Experts of a small language model.
Experts: 256 squared ReLU neurons an expert, 2 picks a token, a shared expert of 256 neurons.
Below are experts of layer 11 (counted from 0) of a mixture-of-experts language model. Rows are named router (the router's row for the expert), up (a neuron's input weights, with its number) and show model dimensions 160-319. Each number is 50 + 15 x the weight over its row's rms, rounded and kept within 0 to 99.
Before each expert's rows: "comes after" lists some tokens at least twice as common just before its tokens as in all text. This comes from a sample of Wikipedia text that the model never trained on. Tokens count by the router's weight.

# expert 4
comes after: " ", " |", "–", ":", "°", " −"
router:62 68 49 60 59 30 49 30 48 71 38 31 57 48 37 75 36 75 07 67 52 28 41 20 60 55 36 24 49 57 35 48 51 56 60 46 51 52 29 49 39 52 36 21 48 66 62 49 70 66 53 60 62 51 54 44 31 45 44 37 39 54 25 55 82 37 49 50 53 43 57 64 41 73 38 30 50 60 89 58 33 18 66 31 49 39 73 44 50 65 57 25 53 43 72 31 38 69 50 41 41 57 50 17 74 57 44 45 87 44 44 46 60 60 70 41 82 22 56 48 63 43 77 40 36 50 40 49 36 81 37 63 63 42 33 56 20 43 53 76 29 57 35 57 69 42 56 54 41 45 53 53 17 48 48 42 43 69 68 76
up0:62 67 61 30 51 49 15 31 37 33 40 71 49 26 42 38 11 40 33 46 57 52 67 62 55 65 65 63 61 45 53 42 15 52 29 41 35 47 61 43 44 67 18 62 28 45 32 44 30 43 76 89 31 71 33 75 55 47 35 35 23 67 55 27 50 47 41 78 71 53 51 40 46 32 31 72 24 46 59 41 55 43 45 52 43 73 55 48 61 46 50 71 41 38 78 72 29 62 40 71 50 39 28 15 57 68 61 60 54 33 38 53 41 59 50 45 58 49 44 58 46 53 53 46 10 45 68 57 46 53 40 27 38 52 58 44 68 54 40 56 28 39 46 56 51 45 55 77 42 55 55 61 49 53 55 66 28 41 48 66
up1:32 31 45 34 48 55 46 54 55 35 38 45 55 59 79 55 42 48 52 45 44 44 68 59 54 67 36 38 54 57 63 59 49 50 67 69 26 43 23 60 65 45 46 36 64 47 47 57 18 58 47 34 53 40 60 65 83 47 62 31 45 27 37 29 36 38 42 25 40 35 55 49 37 27 66 45 70 59 41 13 98 46 70 28 18 65 59 28 57 41 43 44 57 10 35 58 46 50 26 69 41 22 39 44 47 42 68 44 53 60 48 32 46 24 23 77 85 55 35 72 65 43 20 63 67 58 36 43 34 70 40 32 39 52 28 47 59 50 42 64 42 47 58 70 61 52 49 48 48 69 66 73 58 43 64 76 26 53 54 43
up2:80 50 50 53 53 58 80 45 55 40 48 76 20 57 61 39 34 67 42 25 38 12 60 27 30 41 56 28 50 72 57 60 39 63 81 52 37 57 62 46 32 41 24 78 52 16 35 64 47 72 48 74 49 41 49 34 47 56 45 46 66 48 78 22 65 33 42 63 55 25 51 20 24 69 39 59 37 84 61 63 46 33 60 54 45 67 60 76 58 48 61 68 63 41 49 63 44 43 41 53 44 40 81 54 71 48 41 59 26 59 46 44 50 86 54 47 46 70 64 45 53 53 75 37 61 40 47 54 43 68 65 62 51 61 52 48 62 31 37 58 40 59 60 73 47 65 63 39 48 65 61 47 53 58 63 33 49 24 46 24
up3:37 33 80 42 37 47 55 61 32 76 43 57 49 44 66 84 52 55 77 32 51 56 55 40 46 66 80 62 65 58 40 26 34 56 56 24 41 54 62 48 63 41 47 41 54 56 54 33 77 62 36 87 54 53 89 24 47 62 62 63 49 46 43 42 43 45 56 46 48 51 47 07 43 47 44 73 25 69 46 52 31 61 50 38 34 44 83 37 55 47 36 32 26 67 47 56 57 60 74 70 46 53 34 36 31 75 57 38 37 64 60 44 44 71 72 24 32 51 50 52 55 51 60 48 35 48 25 58 55 47 71 20 51 55 46 56 29 38 40 57 22 73 43 62 69 39 48 33 50 27 52 49 46 60 60 46 57 40 60 46
up4:31 44 49 30 51 52 34 31 47 30 50 60 67 31 31 35 74 54 39 55 43 67 60 39 40 42 38 61 61 28 35 64 39 43 80 44 56 32 51 42 52 74 31 34 58 58 48 32 42 53 44 52 56 57 54 51 33 61 55 24 47 59 50 57 38 25 41 36 58 40 64 26 38 69 41 43 86 73 52 41 47 33 26 81 39 60 48 40 77 56 50 73 25 58 21 50 26 72 53 60 50 23 43 40 50 23 64 47 52 73 45 56 33 63 34 53 56 53 53 58 53 68 27 35 55 57 65 43 55 46 93 54 51 48 63 26 53 67 62 73 49 23 43 67 59 52 74 41 65 42 48 40 49 65 37 40 78 48 40 39
up5:25 59 64 68 48 44 63 69 48 36 63 47 45 44 41 58 53 33 77 48 61 32 50 35 63 43 43 59 55 53 67 74 31 47 41 54 63 58 50 29 43 60 36 33 15 60 60 28 68 79 21 28 35 30 36 55 53 63 67 61 69 72 47 55 64 53 54 64 55 63 53 56 37 39 69 36 56 31 66 35 61 50 39 28 84 00 75 43 55 67 30 67 35 45 53 62 65 69 44 33 14 49 00 66 49 78 70 45 43 30 39 49 53 43 67 79 58 67 38 46 42 54 68 60 56 40 52 56 44 60 51 31 58 49 55 40 55 62 40 58 54 51 38 78 40 44 59 49 50 77 53 44 37 33 51 67 41 13 55 63
up6:73 44 48 58 63 56 39 59 90 52 46 57 61 39 35 52 50 41 37 38 38 24 48 30 59 64 68 21 27 71 49 34 65 53 56 50 43 29 69 77 31 31 56 41 53 52 66 54 47 79 44 60 73 52 41 62 57 55 57 55 47 67 70 41 73 46 41 63 54 78 59 55 33 70 40 46 65 46 62 44 39 49 71 70 68 62 72 41 57 69 64 58 43 51 46 83 67 38 55 29 51 57 78 49 55 45 40 40 71 67 68 53 50 29 37 50 66 64 50 26 37 64 28 36 55 59 61 72 35 82 53 68 57 09 65 35 52 81 61 54 48 64 70 62 70 58 35 42 42 51 76 48 33 68 56 31 66 40 73 41
up7:60 62 57 34 14 42 65 50 42 70 47 47 54 63 68 54 54 52 29 35 50 63 51 65 53 38 46 62 46 57 55 44 68 30 27 50 75 57 40 32 64 77 62 53 64 39 53 43 38 26 36 62 64 37 24 73 55 62 49 66 43 39 38 64 34 50 29 37 66 44 57 31 34 42 53 36 74 89 80 52 34 63 60 49 58 39 50 75 77 72 39 54 52 57 25 63 72 60 52 53 39 38 45 37 30 56 42 83 58 42 29 17 49 64 65 87 48 41 47 36 44 41 58 44 33 69 56 43 48 68 41 52 51 34 15 34 35 31 20 40 58 57 70 26 64 69 18 58 61 75 60 51 28 12 33 45 70 72 56 65
up8:18 33 46 81 13 82 63 51 44 36 48 49 63 64 68 44 77 67 57 57 24 44 50 62 53 58 68 50 59 77 36 35 51 71 53 43 44 26 48 44 62 38 44 48 45 28 75 51 48 74 53 78 52 47 59 42 52 25 46 34 47 58 33 37 24 36 74 47 41 38 27 58 43 83 37 70 52 59 60 47 43 80 67 38 40 60 21 35 54 51 62 54 57 60 65 44 60 65 32 41 53 14 46 41 47 34 72 76 29 47 45 53 52 68 32 37 38 69 33 45 64 64 45 22 50 48 37 49 26 61 36 42 57 67 57 27 52 61 59 49 63 63 69 72 54 39 60 44 40 59 55 25 35 43 62 43 54 49 59 46
up9:73 29 58 33 50 39 60 24 74 39 45 54 45 82 72 63 73 73 40 47 60 50 57 50 14 33 49 52 42 45 41 42 71 51 14 63 34 43 31 44 40 33 28 61 71 70 17 53 32 55 43 54 42 47 68 39 38 22 49 54 49 40 41 51 62 39 35 33 31 55 42 53 78 46 70 63 71 56 41 44 53 73 38 55 63 36 47 52 31 59 46 41 44 62 58 53 83 51 59 54 27 53 69 37 48 36 26 38 78 66 42 78 31 51 81 21 44 21 52 53 43 60 60 83 75 45 57 57 29 81 49 56 45 68 39 62 51 51 60 53 67 37 47 61 43 78 26 38 44 66 73 39 39 44 57 14 49 61 77 51
up10:44 60 51 51 56 20 61 58 41 46 64 19 01 53 55 31 64 66 07 73 65 69 56 53 69 52 58 35 55 53 55 42 60 51 28 48 56 53 56 33 52 76 39 54 66 69 61 37 87 53 33 46 80 62 63 48 15 50 52 45 57 92 26 45 49 76 57 45 37 31 77 27 36 46 26 47 39 50 49 49 53 39 55 53 58 34 42 44 49 46 55 30 43 92 56 66 71 34 62 26 33 68 15 73 54 37 35 42 68 67 72 41 53 56 48 49 54 38 43 75 31 64 79 28 65 55 67 43 45 49 62 59 45 47 46 68 42 70 50 54 37 68 28 71 45 53 34 42 73 28 35 40 43 57 63 42 38 41 22 65
up11:40 40 50 54 62 41 63 56 64 54 66 80 00 63 66 33 42 47 21 28 68 75 39 40 45 45 50 38 39 54 53 53 63 58 35 54 61 42 26 46 57 23 50 63 52 34 72 57 34 59 67 53 61 67 58 49 58 39 54 57 50 42 47 49 60 67 59 60 75 66 56 38 50 36 30 57 44 75 69 43 34 41 25 71 32 31 30 40 55 42 43 48 56 37 51 45 19 52 30 81 60 47 50 62 82 57 42 37 63 44 48 44 46 39 42 41 61 37 47 41 43 87 33 44 36 40 61 57 71 33 39 31 46 83 41 59 35 53 48 78 59 52 64 40 37 32 44 43 59 80 51 56 51 30 40 52 93 59 74 27
up12:42 57 60 24 70 46 75 44 72 66 65 58 63 65 57 40 22 50 39 48 37 51 54 27 61 54 26 34 56 39 45 33 45 52 41 29 29 55 39 59 48 42 23 46 64 46 51 57 74 51 44 74 22 44 30 50 38 60 62 63 24 09 34 58 36 56 55 49 59 51 51 46 43 47 61 47 44 48 33 63 60 53 53 67 58 58 74 59 42 49 46 44 54 39 66 90 36 50 71 66 53 24 53 77 63 66 37 60 55 74 52 19 59 73 66 27 51 48 40 36 41 43 50 63 46 64 70 58 17 55 36 56 70 55 42 49 66 42 18 49 48 61 13 26 57 69 61 62 39 38 35 63 36 33 89 33 32 52 60 56
up13:51 77 40 44 42 11 68 66 49 57 39 43 27 31 48 68 41 57 38 38 68 67 56 71 68 89 52 53 38 41 53 42 76 72 64 34 50 61 78 18 37 59 54 58 59 52 56 23 41 48 47 45 25 46 21 37 45 50 42 62 65 30 54 50 50 31 41 60 17 38 46 37 24 54 55 48 56 57 42 72 59 55 13 57 48 50 51 71 31 26 50 20 52 54 25 37 54 34 50 34 47 41 59 67 02 65 77 39 59 49 41 53 44 28 54 44 52 26 60 53 55 44 90 40 35 38 66 34 61 41 50 49 49 40 64 67 54 38 47 43 47 57 76 59 47 28 38 47 20 59 46 58 84 52 73 37 56 47 24 40

# expert 19
comes after: " |", ",", ";", "|", " in", ":"
router:46 66 53 46 35 25 62 46 51 36 28 36 54 53 38 97 52 88 27 39 55 38 44 29 41 41 62 45 66 59 17 59 41 42 49 48 53 35 17 45 41 57 61 35 54 55 56 47 60 46 61 55 58 44 19 43 08 15 52 33 50 45 47 46 61 57 61 34 63 59 23 38 39 40 38 50 63 41 50 63 55 49 60 38 45 50 43 49 61 58 21 38 62 51 78 58 45 26 76 71 35 60 56 33 78 46 45 58 55 32 39 40 50 50 61 71 55 49 46 48 40 69 71 56 80 54 54 51 57 40 46 46 38 26 33 50 56 32 43 56 44 48 47 53 58 69 48 21 62 25 76 36 16 63 56 49 19 49 51 59
up0:46 53 46 54 43 41 45 33 51 31 82 44 41 47 64 64 68 33 48 57 35 60 50 71 48 60 59 69 67 45 66 35 65 50 51 46 50 79 63 70 27 56 43 62 25 49 38 39 52 18 49 27 63 77 39 56 54 43 65 49 42 36 54 21 50 37 58 85 29 30 33 51 52 37 58 48 39 15 32 38 50 31 58 55 29 62 52 32 62 31 33 41 63 44 79 47 38 72 35 31 29 68 79 52 51 48 59 59 65 48 49 56 67 20 46 24 41 78 51 49 71 50 56 58 14 36 56 59 45 71 53 28 44 30 64 55 51 46 53 42 44 41 64 57 54 51 40 60 32 24 62 59 45 65 31 58 61 46 47 46
up1:49 60 33 52 35 42 37 66 34 51 33 53 54 47 48 37 48 37 36 66 46 50 60 44 62 46 28 57 59 40 37 55 56 53 41 26 60 46 75 56 34 60 60 41 77 60 57 61 36 26 70 33 63 18 33 47 63 54 37 53 25 11 35 67 42 70 65 66 28 53 48 66 56 58 35 26 48 12 55 66 52 35 42 33 60 57 54 51 51 74 46 72 48 46 58 49 76 38 54 38 49 47 49 57 63 46 41 11 46 33 32 66 52 44 40 18 43 42 60 24 72 40 40 48 21 79 50 52 65 47 40 58 40 38 83 52 84 40 53 63 49 37 43 58 36 58 54 27 64 46 51 35 48 54 37 52 59 50 42 44
up2:33 67 59 29 45 34 33 57 53 43 65 60 52 37 54 47 63 46 26 41 64 68 59 51 69 59 25 66 35 56 61 48 48 36 09 50 49 57 46 47 53 57 53 69 81 29 60 58 28 40 68 73 31 66 28 53 21 62 38 36 45 54 58 66 71 68 62 31 64 33 46 65 76 31 39 44 21 65 46 45 51 56 45 51 21 82 55 48 51 55 77 48 56 50 37 46 40 51 39 60 73 39 47 37 33 42 55 42 42 64 59 47 59 60 61 05 23 34 55 61 58 63 56 22 41 54 55 63 36 32 56 37 36 61 57 70 48 45 48 36 60 72 36 37 57 50 26 42 32 76 63 79 49 36 72 64 42 59 22 50
up3:57 72 66 60 31 30 81 38 52 40 45 39 51 41 45 62 31 30 68 57 32 46 73 33 54 59 48 29 47 52 56 26 51 44 58 68 40 35 60 19 74 29 61 57 57 63 46 50 50 53 21 60 55 51 42 62 45 41 33 43 18 57 29 41 45 75 40 75 56 36 60 48 57 46 33 33 30 36 66 57 23 54 72 32 43 44 34 38 29 33 31 60 55 52 39 79 28 51 83 22 51 50 63 71 72 65 44 55 31 56 21 58 58 48 21 50 23 55 46 57 45 44 65 74 34 63 34 55 51 49 65 62 35 56 63 49 43 56 61 34 62 63 56 43 47 47 32 42 39 41 40 49 81 21 52 46 36 56 43 48
up4:33 47 45 66 29 50 29 37 49 33 34 76 59 49 42 34 52 44 26 63 48 57 51 56 44 64 53 56 36 60 17 58 45 65 40 37 78 44 73 60 40 58 35 55 37 74 37 37 51 91 66 68 53 50 50 38 53 74 59 73 33 44 80 47 59 54 67 63 30 40 55 64 62 55 31 74 49 60 58 43 64 60 35 53 73 59 32 42 47 65 51 27 54 31 45 54 58 59 18 33 83 24 39 57 52 74 62 59 48 53 76 52 64 65 59 23 57 62 62 50 51 34 48 67 67 73 29 48 30 49 53 56 21 59 36 72 41 33 34 69 42 56 74 65 70 39 35 43 63 61 54 28 47 46 48 24 56 33 06 49
up5:56 46 38 73 41 65 60 55 44 43 42 43 59 47 23 75 29 26 49 46 55 49 69 59 26 64 85 25 51 62 52 21 52 37 57 25 55 65 33 59 68 76 65 57 45 64 49 79 41 65 49 76 57 51 48 55 58 37 64 61 49 60 65 34 41 90 59 26 50 42 65 48 48 82 55 35 60 36 37 69 30 14 57 42 65 34 43 11 69 67 48 71 40 29 52 61 45 52 34 65 56 70 67 49 44 84 56 32 75 60 31 61 32 35 50 31 50 56 54 55 65 51 56 56 67 77 59 47 48 52 66 13 51 51 29 34 50 89 56 29 37 80 38 38 51 36 29 35 19 51 54 53 57 54 61 57 45 42 33 68
up6:29 63 58 32 79 21 41 55 52 51 25 67 28 45 56 69 23 50 56 46 69 52 21 28 53 39 46 31 46 50 40 70 64 49 60 35 51 46 50 50 12 38 42 46 46 54 33 21 53 63 41 79 43 73 32 40 58 59 34 46 67 69 53 63 46 67 27 48 39 46 57 51 25 44 51 70 84 40 54 40 32 63 27 26 45 54 52 37 59 84 51 51 38 56 53 34 59 43 47 61 79 57 51 08 45 36 74 64 44 49 33 28 48 19 72 55 20 42 70 55 34 44 61 07 49 43 66 17 32 37 45 53 41 45 23 34 49 49 46 62 62 29 50 53 34 60 61 62 43 62 28 61 66 47 52 54 43 62 48 39
up7:70 63 82 41 40 41 40 63 57 29 66 65 62 37 47 48 49 65 66 54 59 49 58 50 38 48 33 09 68 48 44 48 33 67 31 81 60 63 68 42 46 64 56 35 68 53 54 58 66 34 29 54 26 52 62 55 37 78 26 37 60 30 33 74 57 52 55 66 48 47 32 36 39 51 55 29 38 30 63 28 31 35 47 64 59 54 57 59 42 50 38 58 69 67 50 55 46 37 50 56 84 33 52 22 38 38 52 46 50 46 45 34 23 56 53 35 33 51 53 60 35 08 78 42 41 36 28 53 50 42 66 51 52 67 42 73 34 24 70 27 58 42 46 53 45 61 49 54 44 58 65 40 55 58 49 46 34 52 48 57
up8:37 80 55 36 64 24 37 64 87 31 47 63 22 53 50 55 44 69 68 41 74 77 57 67 20 60 39 55 22 40 57 82 61 26 58 51 51 38 25 65 57 29 34 63 14 53 24 42 53 69 49 65 53 29 46 72 78 36 39 45 79 40 62 46 81 45 46 47 57 66 65 49 49 38 29 61 33 14 54 63 45 58 45 24 55 53 25 38 34 47 89 29 58 49 36 50 52 54 51 54 24 79 73 44 37 17 56 34 57 48 60 47 63 44 67 47 59 64 35 45 56 20 36 42 52 42 80 70 63 58 61 63 37 42 78 67 35 37 68 52 46 55 28 20 50 46 62 51 25 90 52 42 26 47 59 41 36 72 74 54
up9:43 35 55 67 54 51 33 59 33 33 18 81 34 32 41 31 54 72 34 48 56 59 28 77 37 48 54 39 48 33 49 58 68 37 70 73 77 31 54 39 67 23 29 47 24 71 60 52 53 51 46 33 23 47 51 44 40 41 28 65 44 31 71 53 36 44 49 55 75 30 44 47 33 46 54 62 43 38 40 43 39 66 64 60 36 42 51 58 72 68 77 43 77 57 48 54 21 29 54 69 44 48 36 41 45 71 55 65 23 59 50 38 40 70 51 00 57 40 69 70 68 42 56 57 76 40 43 50 43 54 32 52 50 69 69 71 60 40 57 52 45 52 51 96 60 71 47 40 49 48 55 80 58 54 41 52 68 46 55 35
up10:42 54 63 62 46 60 38 46 51 52 49 45 33 46 67 38 45 61 33 64 55 63 71 28 54 65 14 20 56 50 38 45 48 48 73 64 66 58 19 31 39 50 75 61 36 36 52 44 36 69 43 49 42 61 24 45 26 54 50 81 55 80 53 23 35 46 50 48 54 55 44 57 73 54 44 51 42 54 54 75 66 51 67 63 77 53 47 51 49 52 39 65 45 68 51 40 60 55 31 40 45 73 57 37 44 53 27 42 55 51 32 30 20 51 52 67 48 44 69 30 66 63 41 67 59 28 49 40 32 50 37 58 56 56 38 41 54 71 45 67 48 44 54 75 25 77 38 36 51 52 40 56 48 41 68 51 66 88 69 36
up11:33 37 44 32 34 48 42 41 61 57 54 66 68 74 32 24 27 63 40 38 41 60 37 23 64 58 62 59 19 34 58 59 62 71 45 47 57 69 23 47 75 57 62 47 28 61 55 34 29 49 51 76 38 26 53 79 54 31 64 40 40 29 77 57 40 46 69 43 42 52 73 49 51 76 62 43 63 54 67 48 48 39 58 40 63 50 50 60 55 48 39 52 78 55 40 52 37 21 49 42 58 51 59 43 54 28 39 36 40 47 48 48 80 49 26 40 50 62 71 51 28 41 25 52 50 41 54 78 54 33 45 34 29 46 63 66 64 21 60 80 20 74 70 28 38 61 39 47 38 52 31 31 50 47 41 59 42 56 53 17
up12:44 58 19 31 61 56 44 29 43 49 46 40 47 56 36 38 23 58 47 54 37 38 72 36 83 43 24 38 53 56 42 48 69 56 23 65 45 30 43 76 58 61 39 69 56 48 49 65 41 53 40 61 57 32 73 55 33 50 41 69 31 76 61 59 52 37 65 65 54 62 45 77 74 30 45 41 23 72 35 52 29 50 34 79 42 56 59 81 65 45 58 33 66 40 60 40 61 40 45 58 50 45 57 32 49 49 46 49 44 64 74 15 73 48 53 38 36 65 37 47 44 53 54 60 37 41 51 61 59 50 29 50 48 49 77 19 40 38 37 49 42 74 38 42 38 64 40 69 81 47 23 44 59 48 33 32 52 23 64 43
up13:45 29 56 49 62 48 24 71 69 30 55 59 27 40 61 72 39 52 62 26 29 35 53 51 71 12 66 38 36 21 55 35 52 83 41 81 64 49 35 60 51 60 72 17 24 46 29 82 69 34 66 53 37 55 42 46 64 59 49 25 38 42 65 50 36 56 75 55 53 47 51 48 40 56 75 43 54 58 68 40 76 58 71 27 51 63 48 53 49 57 53 39 70 40 51 46 44 23 33 52 31 58 56 27 76 52 35 50 45 45 37 58 73 38 48 39 51 62 05 73 63 43 43 49 52 57 68 60 75 51 63 41 48 56 51 77 59 22 61 58 38 47 48 66 54 32 19 31 72 49 59 41 63 30 51 80 34 37 54 57

# expert 15
comes after: " (", "200", "201", "–", "199", "("
router:54 81 48 48 56 65 56 16 30 45 24 40 32 51 48 62 35 46 53 48 48 36 34 35 67 53 42 18 63 64 45 54 79 20 26 47 63 46 29 44 30 62 73 32 41 75 55 55 58 42 29 49 64 70 56 46 39 61 37 47 46 43 31 48 45 32 70 46 53 68 57 64 42 32 52 34 64 51 54 50 65 40 58 62 59 14 45 42 62 74 43 48 61 49 70 27 59 29 63 72 44 61 54 45 61 49 45 52 57 65 59 45 64 50 53 56 48 24 43 64 68 68 66 32 50 68 40 53 39 58 57 34 57 40 18 66 50 46 30 70 57 58 50 46 87 37 78 55 58 39 67 51 48 59 42 54 37 58 56 44
up0:43 37 63 59 35 25 44 72 59 31 31 44 45 33 52 61 50 56 40 56 45 33 44 31 45 52 28 62 31 44 22 77 37 21 63 64 74 59 56 55 42 56 41 65 48 22 55 67 43 55 26 50 55 49 53 58 67 49 59 44 44 34 99 57 47 49 66 46 21 39 51 48 28 70 58 65 31 55 47 51 36 40 53 50 46 38 47 64 50 69 63 49 37 59 25 72 37 45 48 70 37 38 50 45 47 43 35 51 38 37 32 46 25 61 38 60 61 71 32 40 59 47 38 33 27 57 39 61 35 84 41 37 31 43 34 54 54 46 41 43 61 63 43 74 42 37 10 35 62 55 42 44 43 36 67 50 40 00 47 50
up1:49 66 57 27 59 52 49 29 39 57 65 44 44 75 62 48 32 32 39 51 48 35 22 39 46 76 60 27 46 26 47 54 68 62 53 64 46 44 70 59 65 51 58 21 69 61 54 52 45 59 31 61 61 63 33 50 57 52 39 56 54 21 52 48 51 51 50 68 55 54 53 54 46 55 50 47 53 63 75 88 30 61 60 53 52 49 52 44 74 59 31 39 39 19 69 63 33 92 45 57 48 35 54 23 60 37 83 12 50 61 55 29 39 45 10 50 39 53 34 39 50 68 60 57 62 62 32 47 39 23 45 45 52 42 34 64 48 71 44 49 44 59 40 11 40 45 70 44 47 55 37 34 46 60 39 45 44 50 53 41
up2:39 32 74 55 37 30 39 20 64 62 69 44 48 60 56 37 43 41 44 79 49 27 46 65 61 61 34 45 00 42 65 58 63 56 51 39 45 57 56 63 31 51 37 42 36 48 39 73 61 59 52 57 48 52 19 61 48 35 71 51 49 78 66 37 82 53 39 77 31 49 36 65 16 44 52 68 42 30 43 42 40 66 71 50 82 52 57 64 51 47 51 67 56 32 71 50 64 32 67 77 44 41 69 29 34 42 53 32 67 41 55 34 60 66 46 41 53 54 52 52 60 44 71 57 62 63 57 51 66 67 44 52 49 54 61 39 63 47 41 47 48 40 47 53 99 58 66 47 81 29 56 69 12 55 39 28 45 33 56 49
up3:38 63 61 43 32 48 86 49 65 57 40 55 68 46 52 46 31 34 71 45 78 65 38 48 50 71 30 33 62 70 63 50 47 58 78 21 57 61 58 48 49 81 42 19 58 57 46 58 34 63 50 34 60 47 63 47 47 48 50 45 74 50 60 47 38 30 47 60 48 40 79 36 59 73 39 61 58 60 41 49 57 23 67 66 48 19 59 40 42 61 39 53 26 65 31 50 55 63 48 53 32 41 63 42 31 75 21 56 31 61 45 55 20 63 56 60 44 59 64 58 57 76 39 54 57 47 40 46 58 10 57 47 31 48 51 29 65 56 74 30 64 63 38 25 61 31 63 47 54 63 47 12 58 42 64 58 50 40 64 44
up4:45 41 36 50 53 88 65 62 52 61 41 67 64 43 29 59 25 80 51 41 63 59 32 63 54 63 73 44 52 67 72 59 65 50 23 40 31 63 54 43 38 60 72 49 60 79 59 66 59 62 43 18 44 53 53 50 67 30 60 41 50 54 33 41 69 72 42 34 54 46 35 44 39 46 38 30 51 63 67 39 45 57 55 71 36 43 61 55 61 60 58 49 64 56 31 50 30 64 74 35 70 46 40 56 58 23 61 40 71 43 71 51 38 60 43 56 50 62 47 69 33 49 36 81 72 23 52 53 58 35 32 28 48 56 61 46 50 48 45 44 68 20 51 72 62 38 34 67 58 43 64 35 66 40 45 78 51 59 37 82
up5:78 46 51 41 28 54 55 63 29 63 36 62 35 34 66 46 16 82 44 54 48 32 64 42 40 61 07 43 58 58 47 47 59 43 11 59 56 19 61 45 68 45 59 43 67 52 49 45 35 64 68 71 26 67 55 65 41 45 63 49 77 46 46 36 42 53 53 53 80 65 64 28 66 67 35 62 28 36 67 61 33 76 56 64 96 61 38 37 74 42 39 46 76 42 59 36 47 31 54 46 42 64 56 39 48 49 52 36 11 57 42 58 32 41 55 50 42 49 30 56 37 61 53 57 40 44 47 56 28 71 60 55 41 57 71 36 51 33 52 54 34 54 46 67 66 35 38 59 48 47 38 63 53 19 21 53 49 71 34 77
up6:58 66 37 17 55 82 56 36 55 65 35 38 33 53 52 50 44 31 40 44 63 48 35 41 53 64 47 50 37 75 46 54 69 23 45 50 74 44 43 55 76 42 56 27 69 51 47 15 74 54 22 42 61 44 10 58 52 66 38 47 44 61 58 20 28 74 50 32 63 44 61 58 34 56 44 60 34 47 63 37 45 39 54 56 61 46 34 53 46 61 46 41 55 42 89 42 40 49 38 51 46 54 68 56 61 49 56 28 61 52 77 27 32 44 54 76 65 54 38 93 69 67 32 42 64 43 60 47 31 40 77 37 54 49 40 74 32 68 38 56 42 48 45 33 49 52 61 50 73 64 67 62 57 51 42 49 73 50 65 54
up7:75 30 40 53 54 52 32 66 77 51 66 50 64 40 44 39 44 69 42 55 40 79 56 60 61 46 52 58 20 63 31 52 41 69 26 52 68 32 39 76 20 37 42 51 34 58 41 19 48 53 61 65 68 47 62 71 37 57 65 37 65 81 52 50 65 56 44 24 51 77 37 66 20 35 71 55 53 68 45 29 73 46 41 44 51 60 41 41 46 53 43 55 43 62 39 55 17 46 57 56 49 43 64 51 35 56 45 52 37 50 41 48 69 54 19 26 30 54 63 71 44 28 71 80 29 78 43 54 25 27 73 40 49 59 56 46 51 56 59 33 26 33 48 58 69 92 55 18 24 48 37 45 59 71 46 53 57 59 68 69
up8:62 42 43 41 59 43 47 45 55 81 49 62 35 45 31 52 60 36 56 55 36 44 41 21 69 80 52 63 53 43 49 52 35 68 62 36 48 45 36 36 70 54 42 45 46 95 39 51 39 48 32 50 38 60 11 68 30 45 49 57 38 24 50 64 42 71 37 51 50 58 55 49 52 47 39 52 59 59 46 30 37 42 52 69 47 43 44 59 54 74 53 51 48 48 27 55 40 73 36 35 75 51 47 49 34 49 50 30 56 58 21 29 42 28 47 53 62 67 42 54 62 42 71 17 52 61 15 37 24 41 70 65 39 39 42 74 43 27 62 42 72 44 44 66 67 54 36 51 30 22 44 51 54 42 23 38 61 46 42 62
up9:61 83 47 59 47 48 56 31 61 47 25 55 44 36 47 26 37 55 35 70 41 47 63 48 55 74 57 64 56 49 54 35 50 39 25 65 60 68 51 70 52 66 76 46 39 49 29 55 65 57 18 50 47 46 38 62 32 35 46 72 48 51 30 51 37 43 80 56 60 45 65 39 59 50 53 61 64 29 52 55 34 42 68 56 37 41 75 80 75 91 23 47 52 45 66 41 41 53 50 77 49 57 64 49 44 62 73 54 59 40 56 67 50 44 50 63 48 57 14 78 44 56 73 51 60 47 63 61 35 84 44 38 25 63 22 60 62 58 45 66 34 37 60 78 33 24 52 47 63 36 44 47 60 48 41 76 61 80 53 53
up10:48 78 27 28 35 34 68 15 46 41 54 38 57 44 42 41 38 55 67 63 51 29 35 32 47 26 71 38 46 67 75 48 41 50 44 53 86 39 68 55 46 47 47 58 45 25 40 57 61 64 55 74 46 41 42 48 53 74 68 51 58 27 57 58 72 21 48 57 45 53 59 84 48 42 70 74 34 69 47 35 17 67 50 62 60 58 68 59 48 15 53 42 63 40 60 60 47 64 34 78 62 36 43 29 65 49 59 52 48 61 70 65 32 47 50 57 47 29 21 46 54 75 44 49 43 50 42 57 39 34 65 45 34 39 64 48 45 58 81 46 31 47 62 50 53 57 48 55 40 41 34 46 63 46 67 51 61 49 44 39
up11:50 57 44 54 54 52 66 71 20 36 59 65 35 77 33 57 52 74 46 46 65 55 63 49 31 61 59 46 06 38 48 50 43 54 37 28 78 53 39 45 59 55 65 51 63 42 65 42 39 49 54 61 32 44 48 60 50 68 33 41 63 44 20 53 50 30 49 67 38 67 49 51 55 53 53 33 28 57 56 23 07 74 71 65 44 38 34 68 36 35 59 38 43 59 55 47 50 64 86 57 45 49 43 62 62 53 39 51 57 22 88 81 58 67 55 77 55 57 98 33 51 54 58 72 54 75 39 22 54 29 50 59 40 29 26 67 76 67 50 46 52 43 86 54 61 25 72 35 25 62 42 65 54 57 29 23 06 55 54 57
up12:87 34 74 63 52 52 59 34 41 80 61 19 50 42 21 45 39 76 65 59 40 29 66 46 63 19 65 53 66 35 45 40 33 18 29 53 43 60 51 50 55 63 46 70 30 54 49 54 73 61 45 32 43 28 26 64 46 43 46 29 43 75 47 30 30 49 41 72 41 21 13 42 44 67 58 49 39 07 51 29 84 29 32 92 40 42 17 42 30 52 79 58 51 52 48 31 59 57 56 74 41 29 71 68 72 16 45 62 42 57 41 49 45 40 37 55 57 41 64 65 37 59 48 47 41 48 62 72 71 58 55 55 50 70 73 50 49 49 57 80 18 51 64 85 45 38 34 40 68 71 43 70 62 53 49 51 35 58 80 57
up13:48 48 33 53 67 40 52 43 50 11 44 50 11 53 49 70 12 34 34 59 34 54 58 49 43 32 32 44 57 51 35 56 59 47 56 65 59 75 49 26 46 39 52 34 44 72 40 61 33 29 34 41 36 49 53 46 17 18 61 37 35 50 56 58 55 44 15 39 31 47 83 50 50 60 48 89 71 40 80 50 35 69 49 56 76 40 45 63 50 65 39 53 58 30 31 43 40 61 48 60 44 57 27 60 43 45 71 55 33 25 51 71 33 41 66 16 62 39 43 63 60 46 76 49 34 54 38 51 61 34 25 40 32 25 51 50 43 79 48 63 59 42 84 55 83 46 34 38 57 44 68 51 36 78 53 49 47 50 51 25